config = dict(
    n_layer=13,
    d_expert=128,
    activation='swiglu',
    balance_loss=0.00271,
)
Below are experts of layer 5 (counted from 0) of a mixture-of-experts language model. Rows are named router (the router's row for the expert), gate (a neuron's input weights, with its number), up (a neuron's input weights, with its number), down (a neuron's output weights, with its number) and show model dimensions 336-383. Each number is 500 + 25 x the weight over its row's rms, rounded and kept within 0 to 999. Numbers have three digits each.
Before each expert's rows: "mostly gets" lists some tokens that are sent to it at least half of the time; "raises" lists some tokens whose logits its average output raises strongly, later layers aside. This comes from a sample of Wikipedia text that the model never trained on.

# expert 3
mostly gets: ".", ").", "s.", "\".", "S.", "-"
raises: " They were", "org", "arm", " It was", " They", " The film"
router:507472500460447513477501503478486527492485506506515531490502478527526511467472498505503458499494470494531471509481522495465499491504526519501499
gate0:484475481474493491499472479509504494525526549517513540502489486513516517515406493491466560492484511489442462483498491451490476499515492446511475
up0:478492519551505483469507515493496457468514552540485483497531499509493487493546446520525478459481477503508507496488487490472569481477468508474503
down0:521454505501535525514474516549503530507481477484482521511466540486488464529508533531566496513520484520462497504506442514530421499506496493502495
gate1:539515476514509512519517506487504499538472524496472524538532459520471471467486455492461519503492507524512497533522486464489516545466488542534501
up1:519494487496465474479481496508532473533508516444521489477534499487521513472478453521484505477529487511497468478533492459488551475462487487513482
down1:477516536500498488499507519537480516485456541510480492494497469483511475495478496571489543423494476504498485472494470501509513534516477472486493
gate2:509512531492480547479515481519532490507498582528506512523489516518531489528530522491484504504513490472509489479461520505520506499486553576508498
up2:528503542525522506482510512482522467506463517550499466514505495452500503505525474508462479460470459513524518490497451500476512519522506482486479
down2:499486519514481498511526510505512461451462511529521495474512516473507490492481497435493452492467512513482577531512483485482474463492522463531453
gate3:480519533505500517514498490544482503546511507514510513497533542514460513523522445537474523522492490481517470463470484532504539489504526498495460
up3:510504494522492482491471479477506515466505475486499475497518526487509484479485477530494509481489494500503518555504532481492518477553492432535517
down3:479489487492488479528495474489481479506512436494502509484470468532461525498451477494497544493506535468487456529487510513490524523483491488502498
gate4:503473511550483517491519520508511490540481498502444497492465481551495500511520542567484514518488516537522529481478516518463462511469508442482543
up4:497498500496493504453477459499494490457497526512500478504532496454506551491508516487492528475507531518507465487524529505533486501487499512459488
down4:500514529499499477515551507500468559513473502504466545503528498469524510463507538544484506508493504500479519480487411504469503525501485479495536
gate5:469512545513463527484448471536551471505519505496483484514498529467502514484488481485486527499488522516500498449468508534498495512543461510511490
up5:555479509472524503518506480506519495511504500451427509491457495470465552490490457513509485513443518499517489528506528502519516499521471513502497
down5:524510527492511518455453505505453506462461554492412473418543514507490485512529508513514503508509531501484492507521475517480478541483458539502475
gate6:465498498507560459511485536477520487471537483474479482488470486535500456493498481504529508534483492472518469491503515502504532498481502497485523
up6:468498531511488522511511518497517496487524500535512512483498488503534482472501567481462510516491483518513517517480503547510511505553524490499436
down6:515459536483488524507480493493492540486457502491507515476550490509515483534512503469543487459515482524517520450522512427520527467447493473482514
gate7:447500472461471515525503506528471510522516479521495483500468495478471520473497509510520502518533495489471500472496494505530505522478498540485497
up7:502506492509504488510507479489492476526496511483498482557497513560477541499476491506488492490542475512455474490472507470520516457519522486527475
down7:497520475493518479526481444508548468512520519484464498566464524522508522455524480525530476498439481556506493512507511502531500472489504492525484
gate8:490511515481499489487476518484515497484515519508508517470489560520490532520533497510495512515501514516476489458525427517505507512540476501528465
up8:490472443525517511505482551523504529515506508551521502481537476497501466480515492494531476500483500490487493468539493525530488513470491488467540
down8:494541507486505515461504485485492518511496524494497472496520452503512513463494491464441473490504490471457464516496534521473487481482473476501515
gate9:497483495480476497481451502503563536488513516505468494482479485531511477482479438440499490491532520468494477492488492482505504473505517519501440
up9:457498477511535515486446524523518469509520499493468467492494498510490523497530495505483487484492528506472517481501527494559499534487522484485479
down9:535513531493487486492531501521496486549492529502481458485503492492489470494516573525524547482526518489492484495499501512513482510478474503538469
gate10:490495468549496488502472539504495543485506527519462475540480532493504514505499503501472471522512507494541454500511497478529500508519516489464535
up10:497469510529486512530490497515508473488478499525494493555518533510471479491501510478497495492513517461479510503532429563496504475495532499471473
down10:425446512465488514525516484503491472491490527525473465524454552471496504541516482466551502479515450491501507455458470487531478433484485511490476
gate11:487499549478453491497506546478529495544461501495480527535529525494518536480495475524513540491527499502489487475508581501471496503537522519456527
up11:518475522555501478515490494512467469497464461476516503482455517483509510516523512502524506490481474485479524500515515481470488475536504502495469
down11:518520558494459476512499448446481510502455499484539519481539455499545495502494513564512519491525449517468493474497514519465479506519525502566501
gate12:484467504498499523510460539520519528513463469527524509491539458527491548513478473524503509508496504482521522517514486478506493525496509475497445
up12:489509538513516474468498513517468483487506465498527455507474495493463439551499497465478486492507455542543508548462527480511519496463489508524478
down12:493490526494497528500501511507483501457530544498488482509485491545492465500533548494514491551488533549484503476472496480505518491467507490523520
gate13:500548516510477513495495520474474514494475530520465534473548507509459521508536480514498545520500515506497478506474531485475517475452496537519483
up13:514499520467475456540448469446479466512471452490522510469461488492504498466488457505526489493510525543528490468508536506490480487488497499492490
down13:488528497486479470514500460435464515530522462497522482419520513456448506483486445511484492485501503522503500495494505529492492501516491530513496
gate14:478515470465502527556500506520541470528502526462459479518495490484529488512536491451481509511538477527533469430499487472479539492487539499517477
up14:499530474475463514480546526504509523486487493503505495526517490476498483518509491475508469515479550527494483492500518494474485482516511493479482
down14:495489499515519508526491520515488511466493491513476509453499489497479544489507499531544470508482517493489521500509499475482525496482454477524519
gate15:438506515496492497529518487495525495532505470490492493508548464535467493487548513487515478497507526470482522516485501510487506511465506497484500
up15:557509494470458517523491526502521547514534473486445513485514488547569496484504512473522557481486481489510493513510532535480523515490501520483484
down15:497553497478517562518505510490525544517521460544481509474496527493475538496505552513495517479520479460498542520485494496468501516492506549497472
gate16:529536518463514522510502488506513497501513518469428537530488556520520526516500514483470476498512505523504537516500476529497508521519468476471491
up16:515528533528494515514511486505505479487501487530464511508519492453511494553477494510476466522543512526479518477486486475488484517506501480497475
down16:507500478509521501515518474517500514535485452517292490501527548492525509501482487498503545495499518515491494490473520493459495503509506490501490
gate17:502513505451442498501485540510486503542484473478521524483548516514483495515532501500493509508540541514509488478493507538483513499486508479544485
up17:502524459535507486479476498486519472524524495480476526481486525519499462514467569526499507500494484492496519473467480503511516512481476465452511
down17:515499498486514503472544487537502501535462561486581485473483460507520510519508512482505497492536484513484493475483505517508490529516528544468528
gate18:502539521542499520468466545512549489544476483519509503535471538465450483459513490531526488505526518511475451465518536511550520532477488544521446
up18:503523504486506485494476525482485483500534526481499503493470506500486501449520510504494550530516538522544480496491461513517513512515476507468473
down18:494534505495485450492466467497528538488517488491535461529480482482491485472533482521524533498446510477518467488505486536484473484525531531494490
gate19:516492494496483506488521494508459480476549548451467506481478482460519488515471526524514485502542492492533486469479464439473533504494475483507495
up19:512514471526530490440512496452460457542489519513520522476469467481483529544532516505475521524495475508504500509490485486474496476518527530498516
down19:507478506478448539502553505517510490479471528513402503537486484505511473489504516520480478508470517507457533451473505473502497460478496465499518
gate20:501491492493483524493525481506494503428489546536531496499485514507532471481467551492482462530481544521512453519503530495465501541488487486514461
up20:455479559504526483556474478494497503495529479521524513546465514497538472515492502520476520495485499504534506505460508480532482515523483468516522
down20:497490493476512475461458471510511473507495477507489550517509478468499465572500491518512506459504518503533490517487507451522515534520482506536515
gate21:495478489499489495466473512494483453479476472504499498479511518541477490527504502490507524493523555496532502484492473521493554458515452506487457
up21:505505513510501476476468509521527473498522470540534479504483470456503497471521518542500469502526536525506504433497517517454514492556523517492527
down21:539476490501525464522522427480511499493547542467409504512491481493468458504531459496477502485543458521472454537501507479495513490510468478465493
gate22:480516513476437468494514505450522502511498523496483518514499529515484517507508480493482493451514478499534509438504493515475498509484503500516532
up22:467497467497480505511488509479496490503515495491478491505483487506490477462524496536498481460512456501541487461499460509539500521503494481508543
down22:503470461441469535506478527503518492493514496512555524498472461482519505511489460519540473499500507575507560442499534464513504541512515535521512
gate23:476509506486483476550511500509533467503485488540504535463505493477488520487502494524525522474534484460463474493508553497483522528514515550558492
up23:490551516537498518531533464487510482539454490513500509502511477489502505501532538478518496519512495477481519523539468507524501519526496498496519
down23:512511499527512529497529500503471450529537498512423482468448523476492536527529510525476486482501508485484534490522498502498546504489522519502474
gate24:519515516496517497462544495485499513481530530477469498563529475485519544496461519533491502548526487495502480461538475479492521528527504520453506
up24:495511522483509517494524509490441515463526513522487565526558501537472500525454549480524543499474500500500486528493489509496506513535531493524491
down24:511497541484476545511486521469461522539476520490583458520497452533505463519487497463499493492493514512463531524501451497480541510488472521522485
gate25:518494554503512504527504489543502497523527547504464520503485509506487527532548486541488502508515517517488475476441556540502513548521509549496480
up25:550544482484512510526506465517494491548479498527474532501480511464507498494493507488497480496514475482499482509449500470533502519495453464525459
down25:507523537512488517531537525509509498465483512500458528486488530504524479519482530531475465509489486527515498503485497497521473495517509489492499
gate26:504475533461506475491474469525493479460511527495494501507438513496459477471483510512500494513512481483482529522463517471514485543488518522423470
up26:512482499530467524502498519499452490519490497516480520491570484491449479468478484470493511510532476483492466513499495511524545454481478467474447
down26:501488452478485481548483491513476491516516508504491550515505496504513488476499528479507516499474498505482479457482502495487495484515488508548459
gate27:499524519512508518440477508484513486497452522478496507527514485510483480467485505537508506478519535520497442447544495506535579472502502536523485
up27:464478501493494471529510508509486514525501487491520514507538489469508478483531517524471514525497500527480534463480474509494510506480525505452522
down27:517521499514532517469491519536521522500501501482503523501508521515484525465483501467539508512498514488479488489515526510496501468503514497520517
gate28:469462520485471518513456484420544538530512493480575515491515481535536463525466447499497509464437475530524506463481494528484504503523487477483516
up28:498513540485479487508510534490490482548507455472531479453478538462498531516462470511499520488522572501519475526529458475558484545454536518532523
down28:525492493528491506510519469559519493469537514547521455507536512504501493512542465499523490466538467539490539462529479467517514481513496489482550
gate29:450465519516464481466505549484486485501458526504458537475490514491519511486480469513509506411524533513481492510496504513495511538504502529473542
up29:514480494537490497498484496508533497540478511419483474508503503497450482496475519485487506480480517504506541505468502448476511498470513518460538
down29:523542492480482489461521525480487485513482488484408511566499505519483497447520524488509464486510498495500519481522496494504506511491491529548472
gate30:503474496525474476510475532489543495510485512463531482517513527455482488474451470475473515509489505455524499548465482521480521521481531484495515
up30:520485484516521467508478493477496470526530486483488523517461503479514478531519482483476527503471489510461504536465536495492548487471534533481500
down30:514508507498499523502526488518469492518441495528635467497517480502527528526498507517470485518481495519483476499522494496495523489492471480555492
gate31:499515496482486520481491494461503483497486500525502528454522491527530501503492526513530505538456503510485483519531520532482504551485511526473478
up31:528484499516480501521500511526542538517497477495470507500574495491519474489476476557516521453518434505478525512503519488534532498470508507506511
down31:489479521473525484525517508505464508514495518475468472505497507545516520509509505505488492523511491479468488471490499496501489524515511510494550
gate32:476486505511512497519526503479539510499531526464493507447500516505512512494476489535491525506518515512480485496490483505458545479473459495536458
up32:501484527482494496505491488490516498512536518437471458459480525501490506496506552514508497501499539537496476557474515521539495504555474431480455
down32:507445523501487516531496493490487500527518524487442478493518512469525462502462549501542494517474519528487501522448546546522481463444501503555568
gate33:489523479502530476510531520519520497503491511521463475547526526511540490518501466508456486480497518499490479528533494542483547496496495521528557
up33:481453505446500489507543486485509487532468505478469453503505540509471510511488454492488532509437495487469488492466487531502523478468499549529560
down33:513471506457534525542494489536511499481465538506547479484485507523484463530502531477504470522496462505482501529512479492507472479486531503504509
gate34:492481531489512497477506477550531485506509492505446467543479483528469476491502502502500527497513492471481533505485518501513494489538450526476458
up34:498522556481503543496480560519494546489488445488538537514577500466484466470520499478487494493544500518474510460498549488497493510472515522545465
down34:549520495503483474484475534458493553518530525458476513533475530540496489558511526463495510517518505508469573491502450477518505496467539463509477
gate35:484524487493508468500497492508562506533537481525515535530528503477523487482511501518477484489498464489505524517513537521483516544502466502501537
up35:518502543521504460506520535504493536459491490543538512471478499484551502525489512507482482503478527510460512488520530457471495537516490510487497
down35:491514485486470478488483503495474530477504519520432503503520528484506482457508485530512499507526483483530487509528492507509491455487529507539517
gate36:464468490517508540488471549470497510513461545503528547457499512451475459502517522525500478508494444493503496489505533495508533507508523454528520
up36:476493480474507494540547494501486483507510509431495476467481508473556488502526477477513509465484488502497490481465489553464529470487487462498508
down36:516465509510536483501524478513490523487517507490476500512468467554527500480499455452480509520472521530508525479511495479489505451514492440498509
gate37:494504511489497492563462487507503497469559545499523513494483513492441476476475553540513507516493503531511502478508509531496488546486527550452468
up37:453517520455513522430485468520488484534469473479498482522533486506468474519481487511522528573506504532523464526471479479511518537558547537487478
down37:504467504470458504500487523499477481461503494502509463506522508502486500525461541503487503510455520474495490505493463474486496487468502495500463
gate38:494489468498523539467528506443517478512523525569478479498520514515500475513491457501470469502498518481485516495497511510561496472520522496464478
up38:491483546533497450499497507449496526476546535514509506527499461510494492489525518499482504508492505519515558512454543479493477550510538512458504
down38:515484498500473502471501477482534534510458467436530447541459536529502497476523492468532522538530502518554524496478556491472496485497506493504483
gate39:452473512488473512537484528492490515486499482522542478510529469507497514502503491475535558500496453468468466490477530511504470519472529525549442
up39:465502494507480541509542498465552537467524491521482504481520496495492485529500521494508526535491467482512469497467461473520535529463452546514478
down39:525500491487486483475487477491557511502487536497477473492474500495517517505493498503524510489561472474499502523509484517485504499492513514497481
gate40:518527454506456470488476498507488486486498471518519517453488522481486479506516460503468493451517476529476496516475479468535498532543527487483497
up40:503534458461484480480532503449491514504447521490514527501513500479444492555515474519493509432467474505515478461509478469491501536486478504504501
down40:491444456543501475477528465499528496493488504470537541506492524535502503460518463451511495489535489479549467476490486489501479438509548505471506
gate41:484502491513492477511542429506501535493464528513513501498532478545537563512491513458494534458511526519523486488477505520464532563522485567518510
up41:490466488477497473469526484505536534494492461537507506506476497510488437468532469530474505506506523482501503526490531499483478534511492524506515
down41:502484492495519481505542495474503491534484510521526522501545516476521512496487501572491490490552495495527461463472473512477482540522525511477465
gate42:530476525476511459534555517479453477533506514504514479494500522520517511467510544447511519543500501508494511493518462528532494490536526533476469
up42:499458489518545524522484472550528536485486526486518499501456469488493479497510495505524470516488492495478517514482518511463478512548523449515501
down42:516501510563504480496451544523509454498510507546502461527463485464493514488521486488496494476491501529471485486496486522456498483504498472502524
gate43:476487473455507494480499523462513460515510454488499439462529490493474473501514532495551499487505548477512450513498514484532533479454509468473521
up43:515450460488554494493467510498491523481495499510515487496497498541528505502478517501482506475491498486511481495502466500506536497485466541494508
down43:489482505498477475522478482512509513530508568449518460491516528532514520503475465464483474508493484486516545526516525483508492492510527519528475
gate44:522500504508496504484482486493516488529474530495504511473494509550510528471463503497495486520514474494524527504493461469482537482534494495463497
up44:517496501483470530518504501490486441493506517485496467459489510501499526445531510529458493485527476523491467487490505495522505506489574489520552
down44:486486509507464473539439504510498502526511498510496494516520542499541504506456473510541465513450506459491523506535483490481498476577482541543460
gate45:481510476501491522488509502507516484520481513529442526533557493488483490451549453506487481506459504523528525501513477523528507524504486476515461
up45:532464526480531510517529504453494534476536503486489504468493568519484500507518528507516498524494511490473511522504507525488481523495473511514490
down45:487446509492485495522511478452541496518511501475533514498513495548493471474468504526507496521499509508490524496498543516503498533527494505521494
gate46:471494457505496488497499471465487491531446504487501445499525501542530539495477478465484544500462521519506512450447509516464499525495477480467492
up46:514520470510488501522501490451513489497489547483473490550517507523545487512492446467522521470513532493503510468519490546449500529505517510494501
down46:532511480500512548472527503511504448515448462449514496517478508513499475536508488528486460473487527512503465506468481470493495510473474507520530
gate47:457525500499521472517536521414463506520508523476540488513485514491534511496541494546490546524508521486520461543489493490470503477477537506489473
up47:506492490498561507450493445517499486475503503487531517485488522484534505504504477532500495480522477497510521484544461548506533469483485483472473
down47:455517477491549499515517491515481489492506487514525530493501492455494476556533484463524513468436524488503532461583497555500516509481472514517481
gate48:491483454477480524507458549548495474536520503494480496515523505490513511520489481503531483494501441477493458508503494501487511517522492495483457
up48:465518532523495490482495506443491494496508495453446506510539480458481485502481500496537532492562481447494489556520458529494479526528478481525486
down48:476484431494444469457501495487457518499460496515498521461503492538533487489490524478519511488512475507513479489476519510463519497497506513505505
gate49:501489516488480551466509488499488484456573505503522474481493514475473528498473517501523451525463495500516512553502515508509541486501486519475528
up49:515504475514477474536456491545494497471524516515526490449495501531473497484520495524491510516483504467492474485484473498478550529489474502498516
down49:491443498509517482518518525538496483459425526487534476522471501507531447485519486474471526530498488514534457499518494521474499443499461467498474
gate50:489462568502502494471447503504500504509534478506487522487500457553473501513520493508476497510497549509513412498574512462493473496489455504479533
up50:534503526497518552510512517506511501473537522504535477471481506465481462481551490520433509451469504529520510535519483491489481490493491499529497
down50:513431524492497503540507534504512491486485493485464505488518484534482521500507491511476460462559484501498482481546509514485524511539506471497517
gate51:481483548509450522472473511484502499500496526461535544488476553485458465496539534540504487493450508557503516474500530476469508501480556540494515
up51:470466497516494507516451517509513563507486492508512528522542541508506480521486502504462507513520477514520504499528511512478515507450514466525527
down51:457516502522524504582543449508453514511459528441459476503473497509495493491486491467480467517493470508473534506507508526479514480462488503509529
gate52:494507490494511530495545483530536480470527526467561452538480513508534533462506511502499520527555499548499460520450465498487469521522506500462497
up52:479559520484521485446485493497493535508506503485481506496534504501480437494557539464501523538503462460505503490497523499501508500512477474469447
down52:518449475478475536490473493515508495493507500501493498470451505519523453486459510529514496485502532472513483463474448494525493517492528487497472
gate53:504457473529494500541493519428505452482441517496432469503543456504492519553459531519489439475490465475484464521512513500516522528557502507505484
up53:510499484502519507486498506504453466472470485462485527540491502499519476558499481531503495502500502487542506485496507468531469455530482449475474
down53:507503505465552485481467485542510493485554469496568519516516510459523509525505502454499523503442478474516549527485478528477524503525510492507528
gate54:491525533512514480502491517468536465482514516548528492508477548460503494477467487539475520504503499503498474528506528553473520496513512510478536
up54:516506454510502487493523507477521489477544520527462525490494499485497490477483529528496463494460542479541496528485452535484470493508495469493528
down54:488523483521516505440499493506508506509491486484487488490499492520509526518496470466497524501490525523524501519501473500510481501504495480444480
gate55:486533564519508503554475491489536478494489503480510484509481504495544502471475541457470463498539504523531513485484492489482532502539532505489478
up55:522554484522496516498518507495476496499504467493503525539512485520491500498483503529522499500547467503472518527490477506498525475509456504471480
down55:495493431507499496522503510455460505500521501468483493488483481492451494510469462513505506513519502517459501461484501471553469546510469522496520
gate56:494529473528483487498494453475509515517530507505463486507494522518503492510523491523462498494461471502475467487487521529502468554531502477465465
up56:525476535474487502479442476445539539496485518516483512555515536509519452527493529477479486545507477530476463541515504498520455506552496476484517
down56:461485501511530497540455466447486530517481477432457459513502486485527478481493513455537530527491478518504518541546482495555472490500494528524554
gate57:484483449503483537513472526456517529490484484478444521447526486524535452525540457522489507507468482473459507502518507510478540478490453521471452
up57:515494491512477482482476510518487538529470462526510511502517526494501513511542503513512507499506484503521505500483512552466492474507508492532490
down57:498458518502506524541546525512507531518508504506473508511477560461508521496476514516504529501481456522505512530497507471516473557506527481495499
gate58:501502507516531503544519492526493502465478506540544546513548493497481492533532496492490524542476494522510521500520462443528530504488533488519486
up58:458488485500473535484496502507515501502548520480475441503474552531479503481480512493526523492480491531490494482514488536472518517505481522444483
down58:501513509535537491521492559562506467519515533513490523522486523461505500496507483488506542497471545484499493478464465500471483478539485520502479
gate59:427477502487485474508538505448463522466484444509546534502489484503503510548490504516537499484521498511538478489519533531497491489510478518511457
up59:525487479508489570506487497501483515500535490466499544477531499485470483579489508486513565513482533536502513481506502518484487493517521503474499
down59:480438507509489519571540515479501501500495496499483453442505515528456531498456511495501506539516506511498490470473484511519520509495514509489477
gate60:485485475491473539504519480485535546491508540511466505529518466498468463470476499493542499504552495495497519473486515504495523442488498517500461
up60:551484518511517509508487525488497513501461490496534512480503488502530504454520521480498497503510519523444509465512481561500522488460501552519477
down60:494480480496511464470532537478476502474501529493454487456502528518508539563495495491506504502542492480485500518472503493503479495491461512483502
gate61:494472542483502493487467501541521529458517525513505484513546507483496489501469491528494475459536530462528496493555474479516489483480500535500432
up61:504542485449525451523535531528477468509520499509480535487490521537517504524511483475512485513507493497473506520496520513475490543528543508505524
down61:492506453517497538526459525487493466460516509517478527508495490499458478475494489484535464489509496504492485467507484496500495548503500506497472
gate62:496491487504536530528511550524505530513505496486521508502500497496520497464498524535484485506528492528510520483499529515463542505504536562533444
up62:470502462481524520506488521507493460508505455483490475493499544438536496477494509453430506476512490486535481501461528479497497577483495490478536
down62:512509456468496517510476503486512504516490459475522493546492489482517487531494472507551489535470484484490501514493519526529453502524502527511487
gate63:480505519542464482493528421491519484493480455494549494439521520522483498468511537510525504516470482458534532526478465459446507513491512507513512
up63:501471521520503531520462549498530486553502463504497494525481496451497524491523515512533496524480475478464540460519508498493543460470508474518532
down63:516512509521442515476497506506518473475488492488500492481512485470474437500521472464503564489476500497477504505506481539545487502520488483478551
gate64:475512481509476543555485467468526466507545466488490497469491508495525484485490509488485501511493517506545504472548473469473530498538476512535516
up64:475505480494503539480493513520497463469508511450449503493467478563489509494499456532536519501459468482523483505503502504465499482497435449524505
down64:512493500507512473466532485511482526513486518500544474502490493526522545489510497490524475556511512513503497506507480429495458489511509440518528
gate65:462514478507513515509505469509517451519478501505513527541499507460540513479492488498451490509504479516484508509537522466469491539479474545497514
up65:491482521462515489475485540483486504509526507494505481523499460478513503511534480495548543481512501513474542498548459530533475486525527476470475
down65:481481478508480462520513517502467513507511490489496477476487483486506492535507473458491493522464487509508495476523531492491541495468495478475489
gate66:474466472503491487491496472491508456516514507468492477516451482498489494501486486454501489468476437507455496470521493469502493539521482518481513
up66:505489495497524510500535534495528523499495518517468467500507496540484478513454546528478479512457527499502475523501502494505502491548538489514451
down66:496464500484497531521476510469546522493519503508518482471507531513496526520488535553519465472493494480504448526516488520477503543487459492472502
gate67:520482545487475525471503450529503511494479469512536473519480488491509519512515502477463502509492464486512519489539477465513532504516523541506464
up67:507520541552486439529489502488478496494526538493476499517490492508479492500460518510507494490483506510488466507526548528483488524445477504476502
down67:507492500485502533547502487531532497458486473493529518491482459510468463450520474531480458474480495537461492489506511473525540507506536414473497
gate68:490548497453488485476518511537494505500513472502481487529444480486514509519499471539498497516492514503499500532526492452501496474527523481475456
up68:490545530467432456520476545497472478482522496521502521470476510503483493520464509499522544521473452496483516469467509528464515487515490482506515
down68:469514543503431488498550458497542463451501520546496482448539513509478449494521523508510516464557462521525503482524500498495465483488490505497512
gate69:451537496482513511489572490511509492504439518497486444494539515504510517490552480522516531475506479517513515515460514508521519475487486473530481
up69:497537555513511492539497512503468509513523499552498488500490487508554518497491496499494527526466498536513498472512437520532499487451454489508504
down69:476504476512476490512539446461504516501449463521504497466486521509554520518480485543508506477476484507486504477502506481480512466471517488431484
gate70:478465506527503517495496488500480474486469464488538528445540522476487498483531511513534471509469456435472525494504502526472494527522478517484550
up70:511453494483486527507546524523503525532482492472529521513486478469507485514477481538516493497524513488500489507512502494501487486472464482523476
down70:539432466471450521487483543493472540527542516492568550536513503515495506495491522507532534490519447443517522473519512469524486530497535465521488
gate71:469509532497474509483514480480467491479554532505523513495509473492519492520478482518490527502497507546504518523517486548513539453511562522533496
up71:497528503467516512524499496501515515500539543542487468494472495503522465462471493465491524456484488499469531502506485500512457473462512519483504
down71:509502491491464494483471515495490496472516553477513455532477502520483530502487511505475499488513483455499484521474521540480482509522506553515527
gate72:514462451528470461512516550484542494499471513502514532505544485512568504457502488531488503444512489484528503531507489477448538469483532491503484
up72:471528514508518498461505490498514443506487519483485529480507521523507499479493525529492515528493500478507534515442543520507514461505483461518530
down72:460515482512467503495497483557499475517469481531472504464514521493558495510488514497496509491500475483527524489498485491458456499519515555529512
gate73:480511500538506512500493492463512507508524490525518531519473553510501526463476523490544489478557507506518491504518541520447480533520490510472515
up73:538476478475485485535526485555521449534495527489443510501476484480466482493524502479526471468521523511486505481530511511517495566491553531464440
down73:518556480514537484516515490503521497501521527505473489490457505480452517491476537506530507522498513529497495490511480499487502473488524429529525
gate74:505515490537467520526509482532505461476482529531510475490497502470515483428489491469477536515476487532496475537483506529543478455473533512515524
up74:477499481478468506540446473487472508503515484513538523465507527531488507489522495505505522539503464510464473497473479484532469502515503536494491
down74:501462471502488545504542489501497547520537537492442568524487493522482482509501476527495545498558516503470470523463522504455529478488455506502476
gate75:533497489514492537521494497494501511526536525480511495473524545466481528464520524518523539510487495522525525518478489529512467508542462500507508
up75:454447482466490486506453548473495503492520484480509477441493513513522524492451478489498478536459495532494468488514552497472480488506524508474516
down75:522501522522505524514498533480479494491523481522500519493465495445518511523484510478521472530454550484490492466519532503476498500524514482482516
gate76:478494544458508523516461463499491535546453483499468550500503492528502500486477460485481535491532454483506475520488505520482473536512475490505529
up76:429570492485468483543502536502490489466499476495550494522491483446491487494550468530517492469458502539507544543471468514495520514541517464463516
down76:519495488495476532541483504487499501471482499477558498532514495515504530482543509461493499506494528504459500541471505514482510504498494560493484
gate77:475524505505461487510501524511474462498528507554468500504490488515470491503473476492480523507468503468535466491493498527425532503504533518529517
up77:558470491476510522499493504463462504514509517475538510473511504440522533496482493437467475480498519482495460552544533458502487528555525503493510
down77:517496510521509489471492503466560524507499504535501482520498451468516467493466498463471507483524515507500522534505497502545513561475498515491502
gate78:512501527480495518523492492473468509489528520508489522488507484508500481505504474544531485478476494469491504508481549500534554524496525503502465
up78:487482455516510492494538528486475520498519490517496497466485447500479490503508482515494460463550509484504533486480517508512494475520499518526435
down78:410531519479495476497490516464446492513537545518521513488500457501493562521493498517517494491487501530486531507485492485475485544517540503473483
gate79:516491482472482524472456506505510507509499466492512522519545505518476468481465520504504544480465503508516510461498512502452512517527554512460513
up79:486522476484510481468529487481527497499519498455455506493498522481505502477526508491517465508480487496538514546502502537506485500506432512474479
down79:494478497475482480496510512499504489510471471464534567527547498499500519511474496476450510471458501508525519508496482509508454492500507489461492
gate80:477488499486504482464484532476501487536463537466523509541526486502501483518489480471471527542513473489472514498510489505474481519444480477490540
up80:479421470481476534529503539466479505483518492506521492467506505505533521485488547524501510529522507482481473537498511556497516430507494500536467
down80:498484447491492530497483524460524478508492515524515483506499512487517512537541458498481468488524509504502455456525501515530492490528509517549519
gate81:488514512501499516486525477444504520451469499494450496521493558507505488492510510508494496518493545525495482507535470486490558491499494508507482
up81:534450529486526483499482496560536474474525460505479474531507530493505521506516493493531506524520504512468465485516461524511488483509502500504466
down81:525487481491513493503496472501496508480508464525520462463503480513527481500488508458473534460520481509529484490468502497511526496531503511497527
gate82:499486499481484521488501495489498501468502510470426486506508495522464498487495491500485518485472487474505511510491499538488508514513492505510503
up82:476485502503484478505553522479502479509463532499522478485492446493540497496498494534488452503507469493501531467557513517473510520484467494502536
down82:486444521459482561480503465510487522492485534513542435523483475482505466519496494516493499462490464503461464468501496535462478488511489501528483
gate83:481486521484499529505502468465517474504524475476463496540523494467504533477492504512493508511503535495516471531494527502496478486512495518519501
up83:486577488528482471501476484531500476466534498468512517502497517515462487515540497455515495468548542499497504521509539491500512500509491474492504
down83:462515513492511533501466484495500497485495525522497555502505474536550517512476521528486534493451437529519500522511466497497498516502475524486472
gate84:507505499537482497505501484497518455501470544498490525498508514488543478464478510491431501525485514466516486489475474448541514511521455511526451
up84:438478518452474508444500535515506477484503543493497522440508467491462524512489460531543507508509515485545483504472479528521544473487535505493481
down84:490517509492456501496560514516498466506535494507486530518498511497492503515519506509553487524478535465534476536486524528511564484499495519485497
gate85:491514493442507470499466496480487520511494526496533477510544474533453505517509484483493425509482542485506465508541505505462508504521514514469478
up85:485517503521547445452528510498491458520475478517470543531509503491536475497527482506527535542518563474498493522500526553528474574510456529544487
down85:516536481483513477476480481504526518487510501508505525485520489499430538509489488488516501471514503525547495527540471518522479473466557499499525
gate86:488504550529508502522503491584501516439501492504479564484473434466506521490494456499517507487529503486541489464468472465477523475526494524517512
up86:463478492513476512526500537510545455490482521478508483531514496473464508478520476476518518486482522486488423488521535466487486493506452496499508
down86:495462485493504512466516496485490530471518503475502496508461524524512519474490464501480444506481473528470491528478506558488461494509464503494548
gate87:444496521486491540525478483452517491493487483480508491478496566522505521497503477482498546492491564520506481521515493517541491592509482511504490
up87:516531545488480514500482483529518450472515495489472557485488501490511496482493496486547498501535497478504512550516489468499462466463522502461482
down87:520524526491510551475508466504543483514489496474579514535533529510462500540485416525517502511514493502474523502498491450484490492505471531543526